config.yaml
n_layer: 13
d_model: 192
n_experts: 64
experts_per_token: 2
d_expert: 160
d_shared_expert: 0
activation: "swiglu"
moe_layers: [1, 3, 5, 7, 9, 11]
router_score: "softmax"
normalize_top_k: true
routed_scale: 1.5
balance_loss: 0.0153
balance_bias: false
router_z_loss: 0.0001
init_std_router: 0.0192
lr_router: 0.00134
n_head: 3
n_kv_head: 3
head_dim: 96
vocab_size: 25235
norm: "rmsnorm"
norm_place: "pre"
norm_eps: 1e-06
positions: "rope"
rope_base: 10000.0
rope_fraction: 1.0
qk_norm: false
attn_scale: 0.102
tie_embeddings: true
parallel_block: false
init: "normal"
init_std_qkv: 0.0317
init_std_o: 0.0
init_std_up: 0.0317
init_std_down: 0.0
optimizer: "muon"
lr: 0.00709
lr_mult_up: 1.16
beta1: 0.93
lr_head: 0.00677
grad_clip: 1.0
warmup_steps: 200
schedule: "wsd"
decay_fraction: 1.0
decay_shape: "linear"
final_lr_fraction: 0.05
batch_tokens: 32768
seq_len: 512
doc_mask: true
train_tokens: 333600000
steps: 10181
dataset: "wikipedia_en"
Below are experts of layer 7 (counted from 0) of a mixture-of-experts language model. Rows are named router (the router's row for the expert), gate (a neuron's input weights, with its number), up (a neuron's input weights, with its number), down (a neuron's output weights, with its number) and show model dimensions 0-191. Each number is 128 + 24 x the weight over its row's rms, rounded and kept within 0 to 255.
After each expert's rows: "gets" lists some tokens that make up at least twice as much of what it gets as of all text; "raises" lists some tokens whose logits its average output raises strongly, later layers aside. This comes from a sample of Wikipedia text that the model never trained on. Tokens count by the router's weight.

# expert 22
router [114 103 104 140 139  81 131 136 118 112  60 169 179 126 146  94  99 112 107  90 164 106 137 129 120 168 144 133 108 150 158 102  99 150 149 142 156 106 135 129 116 103 117 143 115 119 116 147  89 149  99 112 108 137 122 119 139 119 143 104 136  98 137 149 136 138  96 115 159 155  75 105 120 186 107  99 113 153 127 145 106 163 172 119 132 106  92 141 131 143 102 139 142 152 114 119 161  92 163 128 121 156 144 160 114 125 142 162 118 152 144 101  94 143 110 107 129 142 121 166 146 110 173 162 170  99 149 122 123 150 157 137 114 144 141 151 130 161 103 117 119 121 165 101 115 135 153 119 122 154 141 107 165 153 113 129 127 112 156 180 131 157 162 134 128 170 152 105 140 129 108 140 115  83  94 101 152 156 150 182 134 122  78 139 119 128 158 105 144 116 157 154]
gate0 [100  69 147 160 130 137 110 127 143  97 112 127 142 107 145 115  82 104  98 136  98 201 120 164 106 132 176 117 149 145 146 115 100 140 113 136  97  88 169 140 160 101 147 161 156 115 109 117 112 190 114 136 140 126 138 167 122  97  86 118 137 107 132 108 145 151  91 144 148 137 160 126 143 165 102 102 162 113 107 102 122 126  87 138 126 116 153 111 144 181 109 129 115  97  86  98 135 125 116 138 153 132 126 115 115 131 122 102 100 109 158  93 133 148 141 151 140 156 104 121 130 133 154 120  79 169 138 138 145  99 146 106 130 119 144  93 144  91  93 152 136 100 113 156 134  86 104 145 139 139 116  71 135 147 107 146 118 124  97 151 111 135 159 126 113 137 103 107  83 142 115 102 136  73 141 109 154  93 130 156 146 100 116 112 107 103 142 136 148  99 122 123]
up0 [124 118 111 137 100 183 132 135 130 154  82 109 137 127 104 155 194 143 161 124 137  91 154 104 171  82 153 145 121 132 142 166 134 159 136 119 114 170 103 151 146  92 101 126 120  97 137 134 151  91  89 149 135 145 135 112  89 156 141 148 152 136 144 136 129 127 132 108 103 132 142 136 102 107  96 150 140 130 102 122 136 137 148 147 152 109 125 164 134 119 134 124 145 143 136 104 112 158  89 132 133 120 162 114 135 121 134  86 143 136 154 165 122 147 153  84 104 102 139 187 154 111 127 136 150 143  85 122 102 138 139 137 164 134 123 181 112 164 155 117 157 158 166 121 107 149 171 129 169 118 149 154 122  98 124 129 111 128 150  82 142 155 112 183 132 162 110 137 110 133 162 157 166 142 117 157 159 144 131 127 116 156 148 152 149 132 112 100 104 179 165 165]
down0 [ 87 136 125 117 143 112 120 131 129 104  86 141 157 170 102 129 156 146 146 112 156 100 142 110  84 116 162 105 159  96 109 152 119  93 130 148 165 119 153 128 133  86 163 123 127 141 144 173 126 165 173 137 141 152 163 121 141 136 122 135 139 107 103 144 111 114 131 121 158 133 149 158 138 113 148 145 147 135 120 159 117 125  95 134  85 140 149 129  75 148 134 131 189 119 127 148 153  96 139 119 117 102 147 119  67  98 149 123 116 165 148 141 115 138 137 117 129 137 111 145 125 156  97 143 135 111 110 116 107 119 148 108 100 192 112 104 103 159 136  63 119 134 112 138  66 180 126 104 132 154 106 136 121 117  78 104 145  97  89 119 117 132 115 137 113  83 108  97 141 115 152 158 126 128 115 118  84 148  95 127 145 106 153 172 123 100 149  88 132 145 101 134]
gets: "0", "1", "2", "9", "5", "3"
raises: ".", " |", "-", " (", ",", " |\n"

# expert 59
router [ 93 123 105 143 124 150 127 147 143 108 129 155 137  88 137 116 132 161 130 129 142 131 114 131 188 138 151 151 122 153 133 120  75 148 124 141 126  85 187 153 113  73 138 121 151 141 151 143 128 112 119 123 118 103 153  93 142 119 159  92  96 134 120 156 186 116 117  98 163 165 114 125 127 132  93 111 121 122 157 146 116 155 150  82 135  93 124 135 130 110  94 134 124 131 130 123 146  98 148 116 156 145 167 108 147 106 142 170 120 131  93  88 121 134  88 156 145 159 118 143 119 124 139 125 150 109 170 115 111 160 128 139 120 117 112 140 116 124 120 104 131 173 160 100 128 151 158  78 160 149 110  83 142 122 103 121  97 170 115 128 146 151 136 130 123 107 131 136 104 124 103 143 144 109 104 113 142 181 145 133 126  50  89 128 121 138 171  88 128 165 123 184]
gate0 [128 121 175 156  93 133 110 140 151 173 120 144 166  98 147 137 145 137 163 173 159  80 152 164 103 124 143 102 110 167 158  99 157 115 122 152 147 145 130 160 128 110 102  84 139 100 104 132 131  96 154 161 123  85 140 119 124 143 124  77 139 158 163 144  92 144 141  68 131 139 133 128 104 147 182 120 164 150 120  53 123 120 122 127 135 137 116 150 134 127 121 118 135 105 117  77 104 119 116 142 152 135 144 130 120 152 148 103 135 144 141 127 106 100 127 183 133 190 122  92 140  94 125 137 108 159 125 110 147 114 121 103  81 146 132 107 120 174 112  83 122 141  99 116 112 124 170 112 152 173 111  98 141 134 137 119 105  90 123 134 120 122 115 159 100 164 114 156 113 122 154 131 120  98 113 116 114 110 154 130 127 141 139  89 123 154 150 118 151 151 119 131]
up0 [124 127  99 116 145 106 159  89 116  88 116  97 130 159 108 154 160 142 125 103  99 129 107 104 122 132  92 139 144  85  79 117 103 158 149 135 142 107 139 108  98 136 142 134 103 170 146 131 113 124  78 157 157 144 128 124 146 167 119 137 101  96 110 121 107 111 106 149 113 115 129 111 111 116 138 134  87 130 135 195 164 134 157 126 144 131 135 121 120 143 143 187 118 168 138 140 123 130 144 151  44 135 139 120 107  97 127 159 119  93 117 122 129 130 158 102 146 101 131 150 124 145 138 141 174 128 141 134 154 172 111 129 122  85 112 112 136  98 167 143 153 135 121 154 148 143 112 141 130  98  98 143 120 152 134 151 170 175 100 101 149  69 118  92 153 112 165 138 130 143 132 103 128 159 137 136 120 165 123 153 144 144 158 154 148 139 158 144  89 109 140 186]
down0 [145 128 119 120 168 107 175 129  98 123 117 134 136 167 116 133 140 139 148 111 137 148 124 148 150 127 113 160 156  85 122 151 119 154 163 119 140  90 118 114 127 127 157 105 115 123 157  86  75 131 163  91  67 160 117 146 143 115 115 140 141 141 112 156 152  98 134 125 112 128 108 150  91 103 106 124 146  92 103 111 161 174 164 119 132 165 159 109 127 159 129 138 123 115 137  92 145 158  95 123  96  71 175 169 111 121  85 129 124  84 160 131 108 135 116 110 164 125 124 140 116 132 106 140 162 137 119 120 107 127 142 134 117 141 120 124 110 145 130 147 154 111 165 125 151 162 109 156 138  57  90 144  92 111 156 137 143 132 160 133 178 116 132 147  86  97 127 124  85  88 105 100 109 135 159 109 160 131  88 126 121  96 106 125 110 158 144 125  96 152 145 120]
gets: " of", " at", " from", " for", " in", " on"
raises: " the", " a", " his", " their", " ", " this"

# expert 20
router [141 121 107 154 149 114 118 129 147 106 104 112 137 116 138 156 135 140 102 142 150  77 125 150 133 156 128 120 131 141 162 115 142 154 120 174 135 105 158 117 111 110 150 118  89 109 157 136  88 161 136 127  85 133 125 118 168 115 150 145 187 147 144 150 155 151 119  95 128 158 123 116 109 147  95 115 137 117 126 123 130 160 135  98 128  91 127 127 139 122 117 162 157 149 142 118 142  82 156 131 118 139 175 151 130 158 123 155 115 118 103  81 114 185 129 136 143 113  96 160 114 111 144 156 158  87 175 118 102 149 130 114  94 155 108 139 129  90 106 115 156 167 131 134 118 104 145 111 121 158 125  82 136 153 113 128  41 105 102 138 130 159 128 122 109 124 116  91 122 129  98 154 117  94  51 101 138 155 167 118 100 114 110 122 101 120 134 114 164 131 143 170]
gate0 [109 146 117 119 167 137 156 114 113 147 122 154 107 132 118 148 125 102 158 111 130 140 125 122 112 116 119 174 154 120 156 136 130 167 125 131 120  91 134 131 116 126 107 141 148 149 134 150 122 128 106 139 154 142 110 141 125  91 164  95 145 102 145 164  98 111 105 148 124 165 146 103 143 167 146 173 172 102 122  95 100 151 107 112  85 118 129 110 149 181 181 130 110 131 142 129 147 100 113 131 182 147 146 111 114 114 184 155 111 152 149 147 123 112 149 132 108 164 156 161  88 138 162 160 121 104 124 118  77 113 143 120 126 146 139 147 124 147 121 120 158 141 126 196 146 115 104 105  80 103 128 129 121 157 141 159  84 123 108 102 161 164 125 165 204 155 141 101  99 135 131 144  88 135 124 134 126 178 114 114 137 103 165 123 122 111 136 128 161 130  95 108]
up0 [ 98 139 152 126 141 117 129 130 124 147 104 115 127 127 148 142 134 123 166 110 115 136 142  87 129 114  92 120 145 107 115 112 121 132 152 175 113 182 148 100 134 146 145  96 173 110 134 129 108 142  72 142 129 152 123 140  86 112 153  90 103 138  95  81 134  79 163 130 153 205 134 136  97 118 148 108 139 134 134 123 117 139 154 146 131  92 151 124 107 140  86 115 120 145 110 128 112 118 134 137 140 151 151 158 143 113 105 103 117 140 145 118 115 126 113 153 108 134 123  92 127 121  97 131  96 147  92 110 169 143 112 129 131 125 149 100 135 110 132 128 167 101 118 101 111 114 154 135 114 150 128  97 142  98 107 133 144  97  96 138 137 133 157  72 132  89 101 130 191 110  75  92 137 137 112 171 202 137 136  72 113 120 141 102 160 137 156  82 102 148 109 116]
down0 [160 149 160 124 191 128 130  83 113 123 123 115 136 110 167 101 126 130 138 128  97 137 167 132 133 139 143 135 129 114 102 115  96 128 126  89 129 140 104  92 145 168 120 109 139 142 146 141 142 175 119  97 180 133 162 130 151 159 151 143 108 127 137 132  89 109 117 101 156 126 106 103  67 131 156 145  58 125  69 105 129 133 131 123 159 141 151 131 110 106 119 118 127 133  75  77 128 105 121 129  78 120 113 118 111  94 113 114  96 165 132 137 139 121 158 118 119 125 104 116 120 161 126 180 133 122 161 132 137 132 139 135  80  70 127 147 120 119 115 143 138 143 155 158 106 121 141 134 132 155 129 174 119 136 141 120 119 109 147 181 121  95 108 121 153 114 114 109 102 151 125 121 124 127 134 104 148 176  85 139 103 151 106 125 143  69 156 103 163 139 102 162]
gets: ".", " ", " —", " +", " −", " ."
raises: "5", "3", "2", "4", "6", "1"

# expert 35
router [152 143  93 151 159 104 113 148 116 100  97 161 136 112 135  87  88 145 127  94 165 104 133 125 125 174 150 160 124 128 143 123  82 158 149 138 142 131 144 141 117  88 150 149 126 118 128 142  76 147 109  77  96 137 126 114 155 168 160 124 146 122 152 127 160 146  97 147 126 132 108 124  91 140 161 118 125 100 122 139 111 202 106 122 135 118 127 127 114 112 147 134 122 122 145 126 146  90 151 154 152 151 125 113 134 134 160 144 128 137 111  97 107 151 124 137 193 140 130 147 120 120 152 158 145  91 146 146 125 173 154 128 102 143 109 117 163 144 136 131 148 185 125 134 158 121 143  90 150 175 152 136 134 125 148 143 124 108  97 147 137 135 151 136 101 127 145 132 132 103  81 154 154 113 133 125 153 153 148 126 141 112  68  99 107  76 160  99 138 184 131 188]
gate0 [158 145 122 139 137 123 156 166 119 103 157 120 126 123 129 117 121 154 127 102 145 176 178 129 105 115  84 170  98 134  91 117 105  98 206 143 138 163 118 140 143 118 107  75  93 143 141 140 112 144 141  62 127 128 130 105 143 114 136 165 183 165 124 133 158 153 108  95 118 130 133  78  72  86 139 121 134 122 155 140 114 156 113 164 136 113 150 116 105 136 171 107 129  90  97 138 103 125 137 116 139 170 147 161 108 154 146 150 128 164 124  99 121 148 152 139 121 134 135 161 133 121 112 153 150  64 113 149 132 143 126 132 121 131 154 114 132  93 134 160 109 151 114 106 123 123 116 101 115 130 150 173 162 132 166 134 139 105  86 175 105 155 145 104 119 131 114 127 131 167 142 127 148 164 156 140 150 112 122 141 120 124 135 142 130 148 115 115 143 116 184 128]
up0 [106 117 165 112 136 109  96  89 133 153 130 145 148 108 112 133 140 127 126 182 150 105  96 110 172 152 141 108 178  78 174 126 133 142  74 107 126 107 109 136 123 130 137 189 164 118 122 136 158 105 112 190 129 118 143 160 110 138 134 121  90 104 139 125 100 106 166 145 125 125 143 127 151 155 133 129 105 149 103 140 166 124 173 109  99 140  87 158 148 120  76 157 118 168 148 116 147 145 116 137 128 103 107  83 137  90 109 128 103 109 117 135 123 134 107 113 119 113 125 113 137 130 134 115  81 179 118  87 123 129 116 108 151 138  96 145  99 133 112 123 151 110 135 153 167 139 148 175 138 145 104  75  91 143 103 138 134 144 146 105 150 125 106 190 137 121 157 132 128  88 123 129 115  98  82 119 135 111 145  98 125 148 128  91 129 121 115 110 116 138  84 131]
down0 [145 111 110 110 137 117 148 107 163 121 109 137 114 142  81 107 105 114 136 130 146 153  99 143 115 173 141 142 147 146 123 155 130 110 131 139 155 156  87 114 114  45  90 171 120 118 111 139 111 135 154 127 115 152 138 129 141  95 152 166 181 154 158 118  67 124 123 162 143 153 134 167  98 100 162 132 134 148 126 148 113 161 111 149 141  84 125 107 156 141 104  90 146  94 135  98  79 120 130 148 122 123 132  97 133 123 149  93 120  99 108 108 147 135 122 121 119 107 127 146 115 147 155 135 142 103 138 131 157 137 165  85 137 100 141 143 125 133 169 111 160 118 153  97 165 125 123 114 170 128 107 106 112 153 170 114 101 147 131  79 129 168 119 152 126 105 104 107 110 173 136 167 104 160 112 144 116 142 173 135 148 115 133 166 120 126 169 142  89 160 159 129]
gets: ".\n\n", ".", " |\n\n", "\n\n", ").\n\n", ")\n\n"
raises: "==", "===", "The", "In", "-", "===="

# expert 9
router [135 110 102 158 168 104 120 131 133 133 107 150 147 107 130 133 103 146 121 115 165  93 146 133 146 144 128 155 142 111 112  85 109 165 138 150 127 118 158 118 119 128 156 110 108  98 117 169  81 128 104 142 117 144 136  76 160 128 199 129 157 123  91 146 138 157 136 123 144 101  96 137 111 161 128 115 145 116 121 121 112 108 131  82 156 130 123 152 117 105  95 139 122 109 143 142 159 129 144 136 146 153 147 168 121 154 115 152 140 100 102  76  74 119 128 120 175 124 149 125 122 129 122 192 157 120 126 127 150 120 151 117 109 144 102 153 134  94  79 111 117 162 109 160 115 119 126 103 154 144 159 103 123 151 141 139 111 147  92 133 141 156 144 147 111 164 156 104 124 134  90 133 136 133 101  70 184 117 135 130 124  87  95 108 108  76 133  90 104 178 121 164]
gate0 [152 107 120 114 121 149 120 125  79 136 125 123  96  70  92 116 119 105 149 141 140 124 122  88 162 110 110  95 133 103 143 164 137 136 150 137 122  97 144 121 135 101 142 165 112  92  98 128 160 158 123 127  90 123 104 107 103 135 170 136 173 130 137 149 127 172 107 114 117 176  93 130 141 117 144 141 107 153 111 132 156 119 142 137 110 123 159 173 131 137 157 100 127 110 133 133 123 156 122 133 111 124 127  90 151 150 126 106 130  89  96 144 138 119 117  97 164 154 148 129  86 154 150 126 146 104 169 125 148 119 100 142 118  98 138  71 147 116 129 150  95 129 101 119  98 128 195 107 107 108 138 154  73 122 135 128 102  67 110 147 129 119 117 122 113 143 146  95  97 108 119 150 124 105 140  73 175 105 112 134 134  93 157 133 132  83 122 107  85 143 128 185]
up0 [125 169 129 168 141 135 112 133 134 131 147 116  85 123 167 138  91  93 153 161 159 127 125 140 118  95 165  97 107 145 155 107 112 130 159 142 138 137 128 147 124 154 147 117 136 165 141  81 124 151 127 174  97 155  97 160 148 119  77 114 109 105 102 118 146  85  93 122 158 115 118 153 142 112 152 114  95 112 136 132 151 137 110 167 151 119 128  96 110 107 132 123 134 128  82 161 144  91 127 126  79 148 131 175 100 104 142 143 155 107 123  79 128 171  97 160 146 102 123 125 136 146 104 109 118 168 125 146 104 120 139 105 140 154 154 190 120 111 139 109 178 144 141 114 127 140 127 168 106 126 122  97  98 105 111 135 110 126 146 112 194 147 161 156 139 150 101 141 157 103 132  99 132 157 104 100  83 122 166 151 126 146 112 112 124 160 134 106 116 104 103  99]
down0 [114 140 158 132 142 121 152 141 154 107 135 160  78 149 109 102 129 125 124 101  87 115 174 134 105 110  72 167 139  92 128 150 157 135 135 142 131 154 130 124  87 128 104  97  90 128 150 117 104 109  84 115 143 167 147 130  97 131 122 158 112 149 120 104  98 146 153 113 119 115 135 139 138 153 146  79  95  92 148 118  87 142 156 152 109 155  73 152 157 108 153 137 114 146 107 149 106 120 105 117 117 148 139  86 167 145 116 172  97 110  83  99 129 123 149 144 132 142 132  89 137 139 135 147 107  92 142 132  96  86 133 116  94 148 115 167 133 129 169  84 104 101 129 145 109 141 131 112 174 109 107 123 182  87 153 116 100 135 130 115 156  75 106 138 139 143 146 130 134 129 131 113 114 133 119 180 112 130 124 134 154 122 132  99 127 160 104 167 179 131 120 106]
gets: ".", ").", ".\n\n", "-", ".\n", ":"
raises: " In", " The", " It", " He", " They", " There"

# expert 3
router [120 144  70 158 143 130 110 160 128 103 114 151 157 133 158 121  87 124  98 127 131  91 176 129 133 164 133 142 129 137 126  81  92 143 152 144 125  89 140 140 128 136 123 139 100 114 141 176  66 144  99 105 114 136 158 117 136 112 146 106 170 113 128 139 137 114 135 127 118 133 125 115 104 138 120 135  84 149 113 174 100 150 127 119 152 123  63 127 132 119 122 141 162 169 121 111 138 114 110 101 105 151 144 129 105 148 151 124  86 131 115 107  94 137  99 142 175 148 129 141 146 119 115 151  85  98 180 107 113 166 136 128  97 139 127 116 129 119 104 108 125 135 147 125 146 138 158 131 156 145 118 107 158 172 121 143 139 161 125 168 141 166 163 136  93 100 159 102 128  75  94 136 138  89  77 142 164 154 128 148 123  98 124 131 134  92 171 112 131 177 131 164]
gate0 [127 130 144  99 145 126 116 134 127 112 144 166 140 143 112 146 111 183  77 150 127 105 189 158 146 125 115 138 133 101 152 152 107 122 128 153 102 133 122 105 147 127 150 129 120 113 132 157  91 115 132 146 138 144 163  99 160  86 174 130  98 108 147 187 161  93 134 138 115 139  81 122 128 108 146  90 120 107 136 116 133 141 171 107 122 156 116  98 106  99 149 118 133 136 114 119 122 134 112 144 159 115  99 141 131 124 141 166 123 122 138 136 162 147 121 111 160 125 111 122 131 162 139 139 151 144 103 114 113  77 140 154 107 160 115 148 155 160 136 144 141 116 123 114 115 161  68 129 145 130 179 107 178 170 145 125 121 132 140 156 156  71  58  91 156 123 128 167  88  84 140 120 122  89 139 162 139 130 158 111 124  86 149 122  94 110 102 118 113 139 154 137]
up0 [103  85 108 117 162 124 135 133 132 112 109 137 146 125 141 154 142 105 187 140  97 112 115 100 118 150 116 110 107 198 125 117 157 160 145 110 141 145 130 163 119 145  97 139 162 159  74 111 170 149 132 134 113 119  94 193 124 122 130 127 139 171 135  91 123 140 145  91 161 121 124 130 131 142  54 149  96 155 104 106 105  83 139 147 132 119 128 143 176 101  98 147 118 133 130 153 145  90 157 116 115 154 122 159 151  97  92 109 144 141 153 137  81 150 123 126 133 139 135 159  95 125 125 125 152 151 156 116 158 136 121 128 118 105 155 112 117 132 157 162  76 111 143 120 140 114 131 109 107 119 157 126 116  84 127 152 121 136 106 100 114 145 138  82  84  95 109 100 127 186  99 164 133 165 157  96 147 124 116 128 131  93 159 127 138 127 137 132 142 117 128 122]
down0 [127 128 119 191 146 101 131 105 182 154 144 156 151  97  89 101 117 139 117  81 133 109 185 108 128 117 141 137 114 125 123 132 146 117 131 134 130  97 148 121 152 114 110 116 139 129 147  88  84 108 129  90 163 149 196 110 119 146 144 167 101 120 103 121  97 112 187 134 160 134 101 118  95 140 118 109  85 138 125 123 152 104 131 142 116 110 155 142  74 150 114 159 104 116 100 107 157  98 149 135 118 127 105 130 154 121 157 106 177 149 111  88 127 159 131 123 134  90 148 114 112 169  99 119 139 136 112 156 150 120 143 107 121 131 124 151  97  92 118 113 119 167 148 155 125 102 131  98 122 103 123 160 113  93 117 142 113 145  68 129 141 149 136 162 124 122 147 105  91 131 112 105 126 113  71 105 118 126  88 122 163 113 147 107 112 114  95  90 100 137 107 111]
gets: "201", "200", "202", "199", "198", "197"
raises: "4", "2", "atic", "3", "6", "0"

# expert 13
router [128  93  91 162 122 105 142 109 157 129  93 140  99 142 123 116 117 109  85 105 120 114 165 120 163 148 142 134 134 160 153 126  97 160 154 136 131 119 104 101 126 135 182 151 110  87 154 122 124 107 101 105 136 141 147  87 136 140 159 130 164 154  94 171 153 116 146 162 182 108 110 132  50 128 120 135 122 145 137 141 135 155 169  83 134 111 124 145 139 125 114 104 117 114 153 114 144 126 134 142 155 130 157 156 118 146 154 154 140  86  97  69 104 124 131 138 165 154 152 185 164 125 128 144 128 134 166 128 102 131 174 130 133 114 123 136  97 143 137 126 147 138 162 136 129 172 151 144 150 142 132  71 136 153 135 132 122 146 130 151 134 147 115 114 106 135 131  92  92 104 110 121 145 120 115 116 144 168 158 158 118  86 128 117 101  87 179 134 155 131 127 174]
gate0 [ 96  96 139  93 105 137  79  75 162  87 122 171 141  74 131 136  97 136 114 122 102 126 145 125 163 128 162 145 109 132 120 107  91 124 166 112 118 101 122 131 125 116  75 156 129 121 117 131  96 129 144 123  97 152 138 119  59 103  90 137 134 168 142 128 119 173 100 136 108 143 107 185 114 116 102 127 148 112 111 146 129 129 113 114  97 116 119 144 139 121 124 102 146  97 108 150 120 123 135 171 138 140 111 134 135 118  97 109 115 100 129 100 151 130 119 101 100 168 153 109 162 112 114 137 138 125 134 112 131  93 169 126 125 114 172 137 109 173 144 117 147 134 109 122 138 120 158 136 113 175 123  76 141 155 147 124 112 119 175 108 119 171 133 158  83 144 146 152 174 122 116 157 137 117  90 120  82 141 125  96 116 141 157  91 144 100  94 109 101 108 163 108]
up0 [113 136 107 117 152  97 153 158 137 135 120 121 121 135 155 106 136 124 124 141 176 144 169 127 106 114 108 148 149 120 135 114 130  99 127 154 112 136 111 154 100 152 164 110 165 135 167 133 148  99 153 123 166 124 133 116 108 123 161  66 130 148 160 129 113 119 103  69 148 108 141 134 129 115 112  89 127 187 155 117 126 162 117 161 125 103 133 135 117 148  98 165 122 132 168 131 113 126 147 118  95 110 160 102 163  82 145  97 166 144 137 130 123 174  74 108 115 101 148 130 140 107 139  74 160  99  96 162 116 154 115 107  96 133 109 166 116 117 140 105 130 111 123 120 163 171 145 127 138 115 143  98 113  97 123 135 159 175  75 116 101  81 151 113 118 172 131 148 102 154  85 139 152 131 119 144 112 120 155 134 113 110 102 163 102 139 152 150 141 128  81 132]
down0 [142 127 154 146 172 127 123  66 136  99 110 140 140 165 119 144 130  84 111 164 169 167 129 122 115 135 165 131  97 122 100 105 109 140 122 168  79 122 143 127 153 108 157 117 156 125 105 120  88 150 173 135 105  91  97 103 115 117 120 130  97 106 155  92 150 125 131 116 120 132 159 111  95 141 129 140 146 142  98 136 124 151 115 144 218 136 120 122  98 127 114 120 151 132 104 111 112 150 139 138  74 138 177 142 116 139 111 121  99 129 110 112 137 115 118 133 110 117 161 148 140 166 116  93  88  90 153 157 134 155 142  96 164 148 104 116 104 164 162 140 145 121 117 109 110  83 142 138 116 173 117 135 136 143 146 164  88 113 124 167 157 113 165 150 143 164 130 116 167 129 152 145 143 107  74 131 108 143 120  97 123  97  99 119  91 119 137 137 141 130 131 147]
gets: " to", " from", " would", " had", " can", " not"
raises: " the", " be", " a", " to", " not", " make"

# expert 18
router [101 114 108 144 141 125 140 128 143 125 109 158 139 117 146 119 136 158 109 103 126 131 118  98 159 152 129 137  79 127 128 135  86 116 118 141 136  89 119 159 101 171 144 136  97  91 119 164 116 175  86  99  98 169 150 120 162 132 146 125 167  97 145 168 114 158 131  68 118 156 112 113 114 117  96 131 102 119 108 151 119 129 111  92 139 101  91 146  73 134 118 163 155 125 139 107 168 108  99 125 118 144 171 144 144 167 145 173 122 150 114 108 114 120  81 131 133 165  88 182 115 117 122 125  89  98 123 124 151 123 131  85  70 120 116 147 111 110 135 146  98 150 142 143 152 144 150 125 151 142 135 105 114 164 127 155 107 133 168 119 141 164 165 126  92 143 117  94 132 140 115 127 130 125  89  84 141 128 169 153 149 110  99 118 103 132 168 112 141 150 138 149]
gate0 [123 144  93 120 109 132 138 115 123 121 136 158 183 146 133 114  95 155 129 137 182 165 128 131 152 141 167 127  85 151 147 122 120 129 169 154 133 117 129  99 150 144 137 137  95 146 115 114 122 146 123 164 119  94 156 144  91  90 131 142 155 176 140 128 134 127 112  91  91  89 153 101  99 169 133 127 124 168 150  98 136 136 129 143 151 163 127 119 106 166 100 138 146  99 108 134 150 137 104 139 126 178 143 149 140 127 114 119  92 120 106 138 128  98 144 112 160 141 122 116 116  97 103 109 131  97  99 105 115 118 109 188 125 101 161 144 139 134 111 151 100  85 138 121 115 141  76 135 146 146 142 149 121 115 146 132 127 156  95 146 109 170 136 103  71 146 151 100 106 135 131 118 132  79 180 141 168 115 112 187 126 106 138 105 142 120 141 173 178 138 137 167]
up0 [121 118 117 151 150  89 120 134  97 102 130 122 148 125 122 126 128 138 150 104 148 125 125 138 151 106  96 159 132 120 117 136 163 138 111  90 111 160 137 149 156 104 120 118 141 123 149 134 157 110 121 157 153 158 113 114 169 140 137  92  71 132 132 127 101 122 162 159 114 150 127 172 109 108 127 132 161 158 105 153 160 105 181 113  96 153 126 136 127 103 125 103 111 111 122 147  99 122 127  76 152 107 151 107 118 104 122 158 143  97 119 108  83 182 104 139 172  69 159 124 181 147  98 125 132 153 113 150 143 128 147 105 122 102 126  85 104  94 106  86  94 194 122 133 114 153 166 105 129 124 115 114 143 156 101 106 144 102 137 123  89 118 112 155 150 114 117 148 114 111 126 105  86 172  98 122 107 130 147 119  89 138 108  98 131 130  97  92 108 133 118  73]
down0 [127 135 140 146  91 127 133 101  78 106 138 136 121 142 118 135 105 118  99  89 109  92  95 165 138 132 136 119 149  94 145 153 164 107 160 141 112 135 159 162 122 114 159 153 139 147 135 113 110 147 127 129 145 122  79 133 124 118 114 145 131 133 119 169 164 133 117 124 149 161 170 119 105 177 135  94 120 152 139 162 134 149 118 116 168 111 103 139 183 139 156 100 108  84 113 139 123 117 128 114 110  93 172 127 156  87 108 147 120 116 106 120 148 116 165 156 147 118 102 170 176 145 161 203 128 149 121 116 146 137 154 121 142 149 122 117 108 185  93 138 126 107 121 112 162 111  90 109  85 103  88 123 117 170 156 112 137 121 149 128 113 136 149 142  81 159 110 148 128 109 121 134 123 116 118 145 112 121 132 103  84  76 119 184 133 138 113 123 132 139  82 133]
gets: " was", " is", " as", " were", " are", " be"
raises: " a", " the", " an", " in", " part", " one"